Weights of a small mixture-of-experts language model, trained from scratch on English Wikipedia.
Size: 13 layers, width 256, vocabulary 32768.
Experts: 48 experts in each of 13 layers, 128 squared ReLU neurons an expert, 3 picks a token, a softmax router.
Training: a variant of SOAP for the experts, 363M tokens, 5536 steps.
Below are experts of layer 8 (counted from 0) of a mixture-of-experts language model. Rows are named router (the router's row for the expert), up (a neuron's input weights, with its number) and show model dimensions 0-255. Each number is 500 + 50 x the weight over its row's rms, rounded and kept within 0 to 999. Numbers have three digits each.
Before each expert's rows: "mostly gets" lists some tokens that are sent to it at least half of the time. This comes from a sample of Wikipedia text that the model never trained on.

# expert 10
mostly gets: " /", " South", " North", " –", " New", " West"
router:446511365618530493516542626502393456523477497523439502510508554464552495439514435527540474476471526406439509576540493367510435456563618440485500447426563486504438519534457484538461535546515580547570487427512402448449478358493541485509512430456534474468540544519442516524482545510549502496462568544528530451481515451521539506542470466484399586507515486529561416516500541516529421486547448546583564514578512587463500444457439549496516503522533587502411540551405357480573525505481515528607475424504527497417484439433549485483469594556480541544584539445437483502426546506552482489570549610478519539547496471461463434479421494493477505525527495497492505520506461466532490553464531541443618462578472473545470528465515516554491559457476491435522491439486494551646463472449533
up0:534503603460479533562445595534518540539458442529432483495463592544462481488478446430497568397512479461513491517488469453450484519450525449534474464546454510483488492491456457594477421463492449627520543503543500483489565407482416563462424419549483417596444584469408468432508430553537521599545495429499507446504519488565463522494522512506494529471533430513529512442485476461467558499467546407487509460504463534457505461379502514587513519521521573486500477525436503542533446409591463534528572493432479445471502390500424475389588482531341554462539478587489464516486466504452493443470471467543488515502610570474544569555508501474497512473502473494472441449467370550615521551525525484534557377562491473498541558498489448447417474473508547395548551626546454586486516531499519

# expert 24
mostly gets: " Best", " MPC", "==See", " Total", " %", " JPL"
router:492436483561510478449471578539408504518507517528468532566450510451450472500469473510547410584537574539371435521533433415458469468537546484509474495553504536505478528521464525483478497605584521554619384380539534516569471500498464451420436480456500443488505540457398434543539561517510599460471477537536510491473491453527461499478524423561526524467504436599531425497464543502437435470485448502519483482497532584425497520525531546391520526512604493469442592561484443453539529521481511540522497472509452535394485483497407466580474510543426545520565556531504454514395461553523515524482444611511570532475534427464581584491457463497481426480475574539596437507539471569474478516435546574458480455516528522441390603477623556456481457434476467452530495469540446606549412438518496
up0:506465509514603444478481538505375574424530536568560501597591486438524474506586394392565542484480630376409516600507517520473412494486475464422571492566514615493431523542472526511457470464443460505481465376423565471485508485562497525451425423579456575494462489425510467471471488449518557506604513471526496450522537575534504498442595472446505517409435386504478482587514556500532484543445499474470466529474526411498456571540598523488512425505426492511468552540516508592503466598547550474540425491509428477491514453548399501499493449431544476521449523557530451549534520500541468419532454408489556555547428512537462525518408499490519416492484573526539520491515498439530510506516516539504547505500440467436477538479564435491473455469364531449508444554440501474500519509522536

# expert 13
mostly gets: " New", " San", " de", " Le", " Old", " North"
router:540488455501489507428561505522495457530471464495460497584428616477565439478511364616506476575499558473469467567560455421526525399475459475522538416488545562564503487537493491496543460496517489510510469507497514481486466484548482474482462532445595422476481563516457497488589509513571559458483509485514596341470498470507506504450620471550585548523530462586548471559438473533465503435539477518523519443528520515455433521494465501449491550474521594475408597548398444504526438464465499478538465408495535438427473452476444478518509493562477545525573551538374472559454508507632519609608586505535551444440408457467513519487449502576412524499615571573537509531560463556560479514496511521470575495559518451404516471480512556536528497427448455502520518505610478466571502476418557
up0:523427439516528540556554523476541580472453397597464471452526535501526524534420520522502521367499399436530447473536409489516477441444587490446480462524531531425519529511501484486442562564427503475492486568565564577403514511491507464543498552561504508497660372493477480534514514553504479619461488470473421503499470506557440560471501542549517453470398544530485409492466410507562474452594542500505454509413588568511485501457564463423460541406473566549479484531506517592469499451542584527548567511441494530431454401464537571431505470561458460473404491600479426561542500549534605556518530473550460430491457527483544443443514455542451473513463448567517533433466571549639527540444469492427565461481475464518451531483550515455581543514508517575472514571487462526469481527506507

# expert 16
mostly gets: " Kar", " Cal", " Ber", " Mal", " Ol", " Kal"
router:519469458557556516491660514448509480581559501479481495547440578345538456424500420515480427506475566406478564546518470469469403463476499452561460436505472571522430490518586503504510416483523480481462514557539496525416475475563509458480498522460547494511460543463553488509540466503538534442447496435573543465442453419458478575476472481507530525518581508645573484468491545450494438422503452495577504534517530496470413531466508537460453489506442555456433476496450511466539435580460466508532459463572439440476440510471483426488442506509533526517535542545504445462467476517525535503518586500471537350381437474461538489475588466544523451522507558546535534475627455504480476480475539569465521477557463454427371557402481475527529424456385391485517546513510416634495429512457566
up0:517438474490574467507522488437464475464475495474513398502537543616566431531476445441496491526440519467540557502486600500471442561487528516550471409563518585469486583398481497545486452500496545531487433466506437511486593464522508484431425390357513635494534539538519435552448396425490478476448584492448472553412485440526494508445483470640553429453572504500542499505512472454633477492470524378499534554579565472509439537522492520484427525487443546345524532583557487463506505570541492533452480563429495509549495384551529561577521493517502481483466444489461478499549411524456456439450560498490430486545465507564509512455545524495474587429401443427419544554544455528481522455506523500456556512527446495505439522491428530550476549547467559471482513518469409520459505582541541

# expert 37
mostly gets: " was", " is", " are", " were", " been", " may"
router:482486405510443481582484539475463527486537482534661549531458583481490525488464396531472492504518503508512591507516479501449453444568562471512423522541543528474441469520586462459465490532588455555503520509533516547447411455522510429514476516488542424464518553553521551459567435557469494503418554423496560501446524466488539533465485410569526568469579489502493474492485531501523509517423486505558533455551488507492422520438490645532545607507555573435431491545442523437521508583462543483544500498581498504480493490531482546547414559566394619562575581584511520479491564508541556614605524540496587521487476464476512534483456523489551382467505455528646489527547393502459520562532478542447534381535419442492468542435535450580463379497538495482503492539502444519462437410481506
up0:451574529517499483518494623605468520484509550639473412558451454483523475498512517506476500428490438510442484529491457515444550426448551498518577512499525493406549369411447469497432541564499500588611477481561534455501384551548473534515582401439425457495515478460510511450446493463466484537468517523464465517540436495508573434421460470447617609430445463539522507521468514462549490500469429459502506530485438534559449529561468468511461499510485653521452541529524572493467505541495456494575505506531475496538424508505521478510476440575445544429582515557471534522455473504515569561443553492533522508452424533492428534468576531528505487465507469459489368517504486435497471498555485512543515541488392513434541484427499532443581407442464455560448595608434437460441398571408539

# expert 29
mostly gets: "\".", ").", "ed.", "ation.", "es.", "s."
router:516491469554504469481609504478483459596476439551478619539457561517510431503525498502487490521332444467481475521488413484502494382546490469433408440512529527510419488591533467553458486484490528489515487509554512491430438460537567520523512575493561446439319505448427532492536454538470548447473494511549509498466474414432546546459556493546471549505532505612485511466528592481493438460496384502525656507525443570507460469501574562401535558476492512464407527521496511446534556524479504486510433516542453462568493504468406471465411519485491556530528537516457504478557498576508496509543515538464544451518489434495529542470463413507473473522511476454519465543507534509506480547505654511432545483689436495567429533483493538473496506370435474416426532483501497447491411458517577
up1:560397594448372467488506472536451508510557526486517464438570569495419559422528493536574469548520516413598527482497519531561482423428583569518536460531495460447474528465508488496561502528455447507596474415534462478469456500490581581491460522533485530587476499516520450536628516536499516427439525529472536514491510539433581511561526524479555478594496547520560506462545525447450563480491364563598506495562563539489461434453455506453503417493508349555508574527493488524486499581528509492538457533460460520514532471507411517459537395485540435549661474524443533479409531432488531480506482493554536481564452496492489435471400471593473496490471559390358514550518589444506471568480557522433484461523501484538479582533519488465510438583539512497497443456514479484565604519542542

# expert 2
mostly gets: " List", " Award", " District", " Date", " Team", " Film"
router:495441484523575463423580495468422515538448433561563557532470583478477433517525439520505442521497505488456460531494468361506478476395550463462451489486509587647522483588462474503520437483531633505560530487512518470494482492568560436453512551442464494466517593513364492480517541490599569548457493487559500481511465456449497534498541480544518525517523455509509479547453464438493446433498502604547497434603461453562452435498512522485523552480546538461423533539515530509540574488512515550474499468549490471386511472508370532572448464541487536542556570576462497447573456607519585580549477564566530452465471522477598563471499401479562467552483564537527399484561431475597531602464514609464475460581415504407508536476463448549561484466440522472463504449535481513524485419527461
up0:484604554508531441322543506530503568485431461473508585591441431489535426341570482464461526504459431453520539475478494438542462558511592497494481400514472532476500521518515542555460496452478568514501502461434559514425455558501473476509506506428462511571513555484465512553564509492551567483538570478566498541490396531466457539508421555443479538514464525535471538541590593430482547485470468474580519521574546487428463468540470469497528539561503568505504530494510513507562580438524524513458604478542502570519551488501522448469487467465401484488414501540452527520518413479604548440529439423436579446505548475539466490557389394432530623444517497545514554397476514463550508475490462447515608643471489575559485541561510420498571504517486593462465502476510514499478442446578502

# expert 23
mostly gets: " and", " he", " He", " she", " but", " they"
router:414536470507549480477502500551474454495455447521435544582540413480561515453533469491494445531471460452479454518472504473493462486515514471433481466444440484479528411567475507565401460549483471505509410482482444518461446495525530502472534600456598431392517505444516527515543594532506628461452540437537549449477499487532474575574589559544410609471485428622566487508563545456513517508523473535522510474534455490477503518404501596492536585481612577468479505544484425432539519513504465587517455441596437469536462400523481514539473600539478553586538560477462515408470517484533481558530543460605530429488524444442560507459484527540539499563463528530560508562456474546580452546505537572452539470530511516492329510509417541602510420476509384445471537530435474509394503437474485
up0:500551462488544480458562487529441503535525471560533494542479512507514496525485487530598503556495528459512473509486506455495463469465578480545455463526461498450459538513439575503451397658495441509509540599485389524488482559435597438532464457434421467492486503504531411561494516632448534470497449465444519513539532453510522511467490518469511483437558475509526474579472402484536553514555460563507403434506436566507555542523496473534609390438536490369494484619434480496415491460540366406458590504515546468521471514535572532512479450389509602465551552511483537496412423512562519591443512568539470455470477572543605517545448492488516530507583509395501504454500381459493400489485429483470507535446561498516553483494599518434479505498511585565521497534485572565485577527444521

# expert 11
mostly gets: ";", " 0;", ");", " —;", " |", " 1;"
router:452538504495485501476493644475487483532512465514490552571460522514483438411536412471526507500512490497460530548512505480515488467577596476517403527493516489473546462545494459591496509551511527541467398413502420576455416477510548431452460491514544496359484557495463545497488473523469549466512445500537514461504500386422512497523625547573535507486527452483460465422475637443418478431504528543552535516509425542447502493438446562508526456577509565433499498562517497507612525456469473519520391482545430520441482443414462515550464514510478520518580540592475426425517584483556470586532522604570513485473468360442481481496477444540493475547562504466492422527486428480509483453489680551448543451530492488484502563513552482543478513382473485460504566458504469551524407472348496
up0:569423476430438560534540570616469488495443527520533496480483506411519442561539478580512487507426458495497495482538478539544573471432466541522499585562441586520450476564530489603552494511516574464436562565595529509480534515538466553458503452523574604573504446519505553473508409395476493428455521417544431509447593592551446612511417538502510513438387479485539452458594492538532490482518519481561408467481504548504493502451593475418420419482478565477490477488626493510479458455480510473403513456507389533464527484531586508416525497529445414538475481480465459591574475464583486444412517482491356495454454521458504587533560493452540491515440459478503541494539490459483568550534537493485494523506469536511528524465513456389479437414414484613457533515549491532537526494477562

# expert 40
mostly gets: " 17", " 23", " 16", " 20", " 26", " 24"
router:501524344464506475443531584511554506476516477520544490626460481530485444510464482501537466482505439499490550563554420491600485440474515448540405429542565608473467460488510462577429520496499496553580456456474481453537433499591585387526548550391590454423523472503445526574517531579492524522454439442529541509474540474422454544476576423530562575531554451544533415517506465460415519470552461550512525453533466561384448508457533450491484505512452481461518493526508423485497536598428562556528451446563408404455418483455500407484460562485464516555521557522443522448533561547536573482557556480533514473438416462353508568478468432486487488504511423528457415506514528540487425583446545529436552409505509525547486532438532485533543534502486468488402500441485467516556483409507527
up0:554494407586491527491457467512449433452550454473478492635470554486521449512515434515551496580603445618455630564507479424488469495588508547490446497535524484456448514457548482516480503513459488445446451466515479435560579455624534415474498437533582483544479557399470477484491537559480578517566502505478430459521535475502504486477522519523484484618498511473496625538536484601401574519552437507537471503577537449522477555499466500454533500607547496489507521433567461566467533376455499514558516526501573511484530540526513528577543441449465419472523521626498456534525452471500522579521541499499550475430462489478387430560487487577547484538429446456438475532479558553516491531467448560423399506514488576568453569433447463500489388393521522495490449478545525504599531472459422

# expert 0
mostly gets: "'s", " their", " (aged", "″N", " His", " (age"
router:452543460485500476458574565475443427485582492624482534543504517497507416484455466571625533508454456501403476505613522502583523470531569497549489395563497506524518461554383394534507404613512537556493446440502519485449461480524532463445430528438533426425512524559434510473542572522519516381410482543490578463443494472461419571433547423541456620533609536535626471542586538508496482460533415601546491532494380541454454388424580473439460553589518488459495543550500447461544527471589517556531410427539529504506500521447441487468438529578465540542506511526495459499437554515472472542537581501529485537451447455446557465435528492503461433493564520467526499488481501482521518506494509531461503501555516515454497528503611463533497463462439491468540537517438465431558485508496533
up0:515552376515617486500418458481542480459411483537454527568483399490487544553498566543480472472530419474511478472566422428484486532476600509485544456580603613490434492504547517508504495475529465531508404510487454511559548536531517536413483562404611451517541543576510554458451459569499504480484541547499573591521587514459579499499601515516564555561517522547571553513450436512472540460606452433511546481483527573551563557473532474535394478513538502569564532429569500448540506478570428463545485443454571543511566479401500385476550543480524522512484431523484483451519503567521532587457528443493456515491475561524476512542444554503530461431495494490546501502452524525577578436505527522411538514511451564608497622403474479425538437502420463532505581583428506471440530447489468

# expert 9
mostly gets: "|", " by:", " Born:", " Country:", " Coordinates:", "-"
router:501525450471474530469510566500481496556489462571464535530504526485546414435438441524532388549393529456442531459573486458567472534552574434467468425504608526496482431517431445546490496533555556513644449393563411558477471476530543442442483605441460488450464511416492499476610604582483550505462536457513560480475507410541555532502489461511564515537519498522539504533589508411469518394484428549537495427540479478483519357456521530446506497592584429499420479537389463457572615551429462481529473374540492358492504480434429524551469486506494493558502522523459510470404434491494502544601555509507540464473467441458556446449518472440491475539487524477542502510537458454564514531476548543377448550540477493393540543492507494497490468488525503494512481449549472502488471515429521
up0:495504479440521539512490501553542579498464555516515592497487459493398563503497536410522583441470473427395582510515463612534454594495547511543528473526480506449457502490561429537500484510493557500417451480609496444397509540409533502461579571516514515437474504528466548546466531532599514464485541505429599527510423429546530548459524491425564465449503496453494434509508419480524568528482575591498536449524497467461410444503510479540484482556597525492451485595437490475523532536471577579454503537551495549487570559498551560486491588542525548488505452485511476489429388521472372440499466447538513345603551560503524421570519514455526490410467541455533453520434495579591481508538547414613465502492520543438609589440466513466454535517465478485546445520450529499456465459475590

# expert 31
mostly gets: " which", " that", " who", " where", " when", " while"
router:570532521477475496462517526545507469499486416584384511560469468446469552487489499607478473486507453419357480520500497468499461430494556487453448495545454504446494415493395401540434447487466526537487386429559492547449435401437448460515412527468616483415505557529438457547472570489584567440464471428518539464488426463571434561441525491613507572529509458559556403562527484457518536451521530469551530556482507563426493487431508624500507513518526557447466492507527502421541510516452499572542470429506405466515439456463465517482478543506459490576575530489477494410478477497481458407496602536570529499477409497490542486457523405481487491538545439454625451493555499526590546460440553529480576477569476473454480501527516505554482584478442464400522469529511479543456533456455618
up0:604611501501522586487514433465533553531510514525613421444545505438549522311489526500580477498499438525408505490394462459485541425524390458476522550446491499468524444444449472540505488518433483491433542501477486516508462483534472532496461463550552569456535471530541401445532431516471505513558401475497524401533493478506503565522509451564541519551487443463484520581588483580515602453446436491503513509517514586511478536469457519531503519510496505419523476489566562604506540399428466527519501443548467481507489458473506492516509521465476544505453457448502465483425504452525481498418410556485521495567423468553517487539377485527487360458516470523575482551489497588444595620544506501501495508483501429612372510606456487510411573606475450449510518411477568455530511506560503

# expert 42
mostly gets: " of", " for", " between", " under", " with", " during"
router:521532479514442445441496602500517449533430477616541573593471520471480485467506469700557450582461498454472531508606475521517510453485525473556475409523559509478424454511427417539481509493552488565491485423526502527455447468562526358474539608373516453519438557502514465535531442545492507531414498537488534491384450446486511495439553463535601575602571467531493400527480477556451463494544499544545501470511535535451464474447450438481527547498501474454496561558540432521512493563484472581541440485516426502497445441490471541530458477451406527522445556599465520527485482531548507404533572573545525515437456481478556594513492455523477491534503511449452511548522417463519372546488490532441519471574490512463515512480598456665507481476405504470534452445440519539438487490475474
up0:489475522461437496463490504458520577494450492542478435548516409571592482489513407492537521584544512518526469620433450480553439559428499511499499485500558505464525576487465556492486458465450496488579502419504525497385483503449414486516462566472488428540461499435511423506528484564441433531517476496566479430516502538540522504511425590533452431478414461570507481523426536588437555391524469414405541486504473563588538504482488551446562502571460488506530678477548511577586486439494611456500450549426455548512452542407479456493470525500518461526526497540551481437432466419472461441468529556501513523571506491436566540497591453540496428584453463512474414556495494511425548458450493383506584460431459474441540503501512532544496428518524570620492446446500615578489487541457436

# expert 39
mostly gets: ",", "e,", "s,", "),", "a,", "\","
router:408466458520448449472505563478498509565442448539542531516442528468533400418537526492518497458447533458479491517509488432484474478486495501481443483476469563502452414495446472566411507501485509545504547438513519483422433495544502451443542576532512368401516534406507486535525511531600557439465493448507534382459511410433517518471537381513505468551580486540493398500408572541481520414480488517511501484555494548455440401485585634475514528589520492452552645458444461403503505552454588472536432408504481417553417455442498437518478618502490485590536517543507492480426475538505531537551547426451490498470464449468612516518481443480489440514557465496461456512505488574563467582378508481464567461528429447518507584487473491532435459411445503482529556510477505501466428424494580
up0:560546609480597523517555534521524582439495499570560583503443407558428625443476427487463500677421516501537528475555494513543466489457518580527482552606490593466487501533500422470488495530476550502428462523528589513440482556533431541447516496510558526424558528554478530457596466516456519521550476458535522506442465489564518426512513565560479566488512442541464467555478386595533604486440506550512565545626505415520499565473494451535472557446456441486543504497500522496518498483533577468522553499508460522515482544512446506570463455458505480532520417495419493401538489417500504478454413566539502499556449495527450523510465612548525580491430463473462548461487520490508580502554451578551500499467465565465506413557585438478504536568452430508498478551469437541405515568364444

# expert 18
mostly gets: "|", "The", "In", "On", " by:", " Born:"
router:504518411475531445571477500498461491497469463675541582516492572491520385446433471532503399529423466440456575549563413398417481525610463430447520457494491560471457383541472460541552424507447533485531378473490425518408465447519507569442561520503516479464504579451494529526527596499502563444469480546547569391476479361532493546468478463517531517507504466517514477548576483455446458485487438493543502435492450568490512460462457543477538575529483492489373554524487468512506519516442537501514490429504502458469498474389454484522465519482487494628605509559509476459492389540499501528568516498552501471451472483416648535518489421464445372499508488444489535517531506526491508513490586510404492465529427474398513515448476488576536511433475479457456469506523496485545494456402496
up0:457488540560513454448479575402474469522476510604563574503508489503570438542486508549487542449422463466502579504488492487504549476461493504495444548500572520493512389467618499507503546514397570500500456470497493527547501444507496442520445529504506440471447482451442553547561502423569426485426612449485551613496465521377427513511436362391519564541534547464487527472481478525511519433516536495474483430390459513446472478539447540562524538501521506513472427514528523472549476487415562474492399484511531604546523586493505512523504475531343439501559480434484468479496435464504534478466478490433457517607471491511576575513559475437504508438482430517555583460454336462493472520518481484504565513511582513517503440506424448500560549493555495660527495495554386527525539521611522

# expert 25
mostly gets: " role", " life", " death", " president", " development", " father"
router:414534470566484403396589474496562512552432456605541546481435519473469439490458475580531494560462548415451474523518456496463393481520577488483478473501477515563541485505410477536501495440530671563537422467571489546480416480528479463425526550463505468481489513486414476531504556541483604502460496454492486504527543498474464511531501452534484600532520465504506509513438500470502489435499522522516613417519475468497490461488549545469543457559564498477434510611439493468538538469425467568551448475561462502348450508524457448435492535596498535558497480501387456482541453481533593510549475586532546497511469444500595515460546412430537513491457465487532411538627511471616541615442518563494472512518497478525454510459529445621553510450456505484377494479485418436555455523484413
up0:511410399527459485558509367476441484493432526468461519520412541415563500537512459487536460507563538497606506441532503446448505571499492663485493452473555508452503546391452521541505514489488503476537544529563487466468499501618476463490451564585531494574569544568557482540560493434474497463502501554550439449406572567497423385408502476567586485457480523438602487484495496413525477462460478504547524495505525478533514531414599567496458420558407490438478562399559455516489498478407475404517500530380471480490504533616368524513425501428498459418476546521471478506475542522538510408445569449484457516539517498477470495484505447479553528499507415526508527441471509478546558564456424489495518435519545458509408553542543479569484475455424505459559409501533487410517528438501526

# expert 4
mostly gets: " during", "In", " with", " by", " through", " until"
router:515546460496480497466531478441436419525459527571512572515454504509453432463388465557496488520403443531425507543625431548478507520490508480536447437520511541439412416493479323561427505499529469603528569421480533546493515467564551407489500597473572484477447597415566503525474567471404529434490501478559555397463498405536477561535509488514436547536631482574614431555460526476429455516460471521580577432583470541496467460446507495496551478514469471437452573541436437534570479463501554525520480438517430501473467413457462499505473496496428524557562574542536470486526510558542507430540510541603613480450476455427504528487509507579459467531526508540464471628509494524507482498484561528483528493505431527471463508468552503571490542478401522457475486461449398522523458447455474
up1:502557536514535467486463539440412464499479457564493467525494432468594576492402425569521406390505426528410560512500460565572449500486461509502499423541493537485452504480611423519486506461550435455586576475464463450676481521552496448488526522545491447548537444485499505405503457420519524532473479475470524477485440529511395580607519530471474467456412444535418556544514411496560484570450559530508538487518491422502491570551425438494427450506470489453538554521570545459594508404535525423492553448559485563521435509472472478521469562484454444546516572495542515375486564406459538528513481436514497455497428428489502469517486515512436511461511581553518459513523562495528485538510480561516443413416514474418560401522551467441524557568505479481522458418528416387458467544497424

# expert 34
mostly gets: " people", " members", "ations", "ions", " music", " development"
router:405555466564475424383570561471512463468378400594573545536532460437460422533457458542495439573433450447453495512496458448507458413507611499420456498575484570583549492530473456539396491513534679551555476505477500534454400486550567439420543498469501516482420503519418570530491436589515561509452515490510507522525482512436505524533531507527583506504463484481578505560524509523459507407555526528560577437522442479515521499461516561485496495542530562461433535533476483507501517511443508534553441515564416467439434493554500485577477534556453520566504546471462484430455525608494616508493484670478480524539505432492532540452447488528572513523494471507518465491545479533570550637456512655511488497544491491507492599480548493533523434491493530422531518483441484475517505432501479
up0:525527568517623399424454441421468489459588572536407560522403461537437409556524474484452513551524492553482553449546522439531530572537479492493418535486502512392444541633543495560553495527465440490504444501519468507468551431496490480476515492460526472456435493553518412463426578537559555532548532437591415423527516585429534559563553428558469496465559451518597492463507553574534430462520503482474534519509558492469424478472510542418486491468529546521524478446551481516451569510470520559557433498621458596437531509449450365548532456550526421524567568532598474486515509568411499529428512574563446557472542397517444563492543443446509536515533492558463515502480566526476490505497376492513491434424431472511554537561536484499497440604556497434508529532468514481536486512472454

# expert 5
mostly gets: ".", "s.", "\".", "es.", "ed.", "ing."
router:492505455582616456499468481431479403567436480539523546529409423475517465515490492535492514538389449449514465566515474464475481407466517448512411440475551527486462405510472514516469423607462499489593486462512418533365501468570500441524496517429561497477454578521391479558567560513463503421495442456501510465509433462448396545473565526508456598463531442590550531507460584429540474507446476550531509487517486557467492479477427608472516492542462566448415542549480482430528587513490480577495508473523400503490520476454485535491482569483439563532534598525407493455487451640518575483528584523554537460480485486484516617507510472496506468555515444427591436509538549505503494488458600531506546428610452476487439458517439584474463483389437536423511459505478525472583483536502528
up1:529561409545560571566494576548524502533465482451539479586459420473560480520540512586459550595531488506519468484474489450539398513516488450415463582656483516480442501476534575538534460494492498495528529460552551500440518393460482535466425558523555461490415467552470574420557505454520592420513488393412485513475496505427526497483465443526515540458471438542478459475441529449493499539442554595470495506473489517551445517570463432522468557455382569467464550525500562479472346551504533578423487489453474566458533521467449457536511550544529462605531465577510511522562461519447494461526522509539605568545464516521457565462431503401450572627440469464510533495408544547610519412466625447493428505550505567504465452447558479456479449491442463527464522439526475556519525534512504

# expert 38
mostly gets: "ley", " Thomas", " James", " Smith", "son", " Scott"
router:517505519516491397484502560546485463496490433480502642493533486467564530466429442493515479533412481479479458587504491555467500447495581506465469505527546524527569460522451400523493387590525550596538485452493508532462433415564565510461461507493523504459417483541467572462533461539466571494442458417542523506499398474505485576472583520535453583592561460526573460499525605512481479420423548575515553416604432496467391498481471528498534486576451584502481603485512452495540532558454526593488420511554476494444497520526490514524417519538493511537516574476469447471484445504519565568575516503591522440390470455440500539370426488580527435520474549558625477489526426565486513607500485534463554438496513457485428497500480427490516566502491489435428558520456435557485441455564589
up0:443494551482526592483540559535472494458431497486491469484489520553523509481449582544418435387553418607507541515561528490493493550497504575484553480527393471537410580569488481502478489454543584397510431471484503520473436463512584509495424513476515513469459571553442538564566334540530453489420518536532538514541447621521483520471595554632521481406451549483531475472428494479515583464459499511387460490490514515466471503469496414483533497544522500464504497466604547543532586467425442483463606492501507574532452505564385457561484568469455481470523449514566561481424507447453512602535458493478524470514509513500521472583504525563420474503519439463507511508525581496551543478604540510527541404499524508555521497499523575484388428501524544484575416576588484532409492500508397

# expert 22
mostly gets: " 2010", " 2018", " 2022", " 2019", " 1998", " 2016"
router:486542424536497401531580590511483559493457474558507568558493458481561454482443511539537477687532532500501555541543445503485459415465448424482499427545554503452477485535466482535514479505539589534463462533542512649489483440497520495490492527420586467474456515397404481538499482586484514526493441418498531515451449450461511484465508494515545589564518421516550418636560533376424424527458504593528487495536454509501528441445517518476567551527545518443485541540539492448586533577520547608537453574542484463458420489534479385467428509476469602592491520459512465454480454543532557499557533446507560474498477438386539494501534424443530497467509466454517430564506502536537453559449602533538579549509513539477475528523523597523569479538521393402438539470550490531519509526473475
up0:456530447536498536484566484460529552484377527603464520484489531477437399478516495448459554555453466422503470579498445558525452441516483422517487493452505516515511506544457463569536501524481498468591461550474517530465431549540513491478560442507497449493430481406490423532572511600463465541514565487513557448510551439511573446404511514505498544537590529520557433552553429439475431381480467613456407405595485523574522493408473472459533471511501545460487512510432498521587559612463443482603443464566552544460525469536400544461492526453405440542583561499533604477448501445464448467570513592498489441522554469436441584519490440505508441508483535543556470564442580512600529599417544510504469515550510435519396507465486411530544495436494548483514498417527567549536501541442473

# expert 30
mostly gets: " (born", " used", " won", " released", " served", " received"
router:519549474510578463501509527478449526480500485535518553598529496436423469523504492415521478511465494442521507564551499518618463454499530396443512457444537537467527428524540440506367526566559542479511389507556478581452483450531532503474545541446458526446421561492509539496521540548562512404540489526513496474558468423444456499480534468547433626500506479521553493457544493506363439480503500532509493491558451646483395455457553532410590520463486533495514458469444490416510486484447612483602514516484494433512509524497363473553420500542392531543525534551470475493425430568575510563528514576482509370539473504388551485488415480520513413589433509525519482499533495433537389513454565515469516439494457526557475553453572536516527437490433456423443461522562466548500470426430489
up0:484507450471457588504581536441507491578570622602579495481537420528473517413508544552515389494480514512516447407527488518489422610446450539553531498475504499517472431500525472429483558480565475522455461474470443536459456485455563624407517484428536485440486517562431513489521449479494443405471508506554466506498558495514560557539487601516502516621438498418542497588521484545468453538511476607521459537458617496537456529489596503435481487439460535486511514418441516459517526456533535432447505481475456591506514540422546501493452512522553477552396509416461416523403488475467533551570489432451486490483452548522511577506463532474438568538555457475492451489394482452593436517541520409383480559476460492620482468483480602589459517554467481431423496552414477463494473541540501

# expert 17
mostly gets: " and", " or", " &", "),", "i,", "a,"
router:426492444522511481498498507558451487548421523519469502515461519472503459363519485482530477511465523510480492524522502486508500499521556507533485459471484596495481445598419520606388472530490522481572428441534515526457485505564519443467522549430520378381520477437515535503460533558505559443472493459544525404421513506445538525466545409502450503491500452544483417444485534468423457484508474583489528470524463477513514463436559552512489580515569563485521600472488424454551524450489591561569452379568475486511519435472469492549502652494437547576526515548438511438370465526540491602553554461558522463524490475493546583440483479544489409529577523518463478539484405515442406553503481523383574503543450443443424623451443511570476476394502431463496544588408505534441512455460550
up0:450418581445458535463496525557416479557472464449523464507381505478491491569415459441493462471322523456488471595520513508557447512429468510463563486419407437518436495450548505541524510438407427581562525511488530479512405553521509541492472389511549594560530497498562506459512464424494528413449578480453485610568497514491528552498488547453518544491517446486566521380519499439524466558466568428522496524520475490539498512439554464580511496492519566549488549482550477501533509454491470517497443438537569532587526442540502594435454425541552531470517528461388455550491536483515627470528531532525495589479437419484576509567482525535529492514425468550556498501519427542494538547528485474476507501534479469482490435509474576461502529630408575568428562457489495408590441604422529

# expert 46
mostly gets: " had", " be", " have", " would", " were", " has"
router:491567500518534464536578507503454486515456451601513545575500506456426558471489508571539456534519437576483531572688510448501471469548547497403439425574540517440497438508544425499445498547559548495483442482473491562531471485518510510490528554467592466434482613468544659501537584583490542491440526517475550497483485480481541524434547524523473578572563537440435415535549487440422521484564502504519543515581530485480456432450473535541576556490507595459431474537447469454555518581450486505501458444537518446506522484522495463499431595574345527577526530585468498564503599550537567655569476527494538484487485462442505472416479473439536445493499566451518467508507486510463513542518549565454539420566481507466377481501528553581475525530417475475452508458461417512473467511541556
up0:511491483536505514525486481497458419453447571426477553478520439495425567458530577482470559502485531486493456574591401509513490495617561555423470490480507589442491497498557474541523515557464465553447461514498606500481475490522496538513543528519557458407561511609472424510509429498470515529548634507504438494530557450502469423551540472487496530542476491451448446502584492479506522562536382495572501539515524582484468476524529475451539428502567510583470508409537463488504391483466487473450497532493518532608553510494542503468462408503558375606545514566541466607471528589494524598549449508484473385506501444462459492403452529529570511491466501589533419537462529570478509522403636565506517561499475574354474488587511512500577515410451469449459506451542420459491493472550432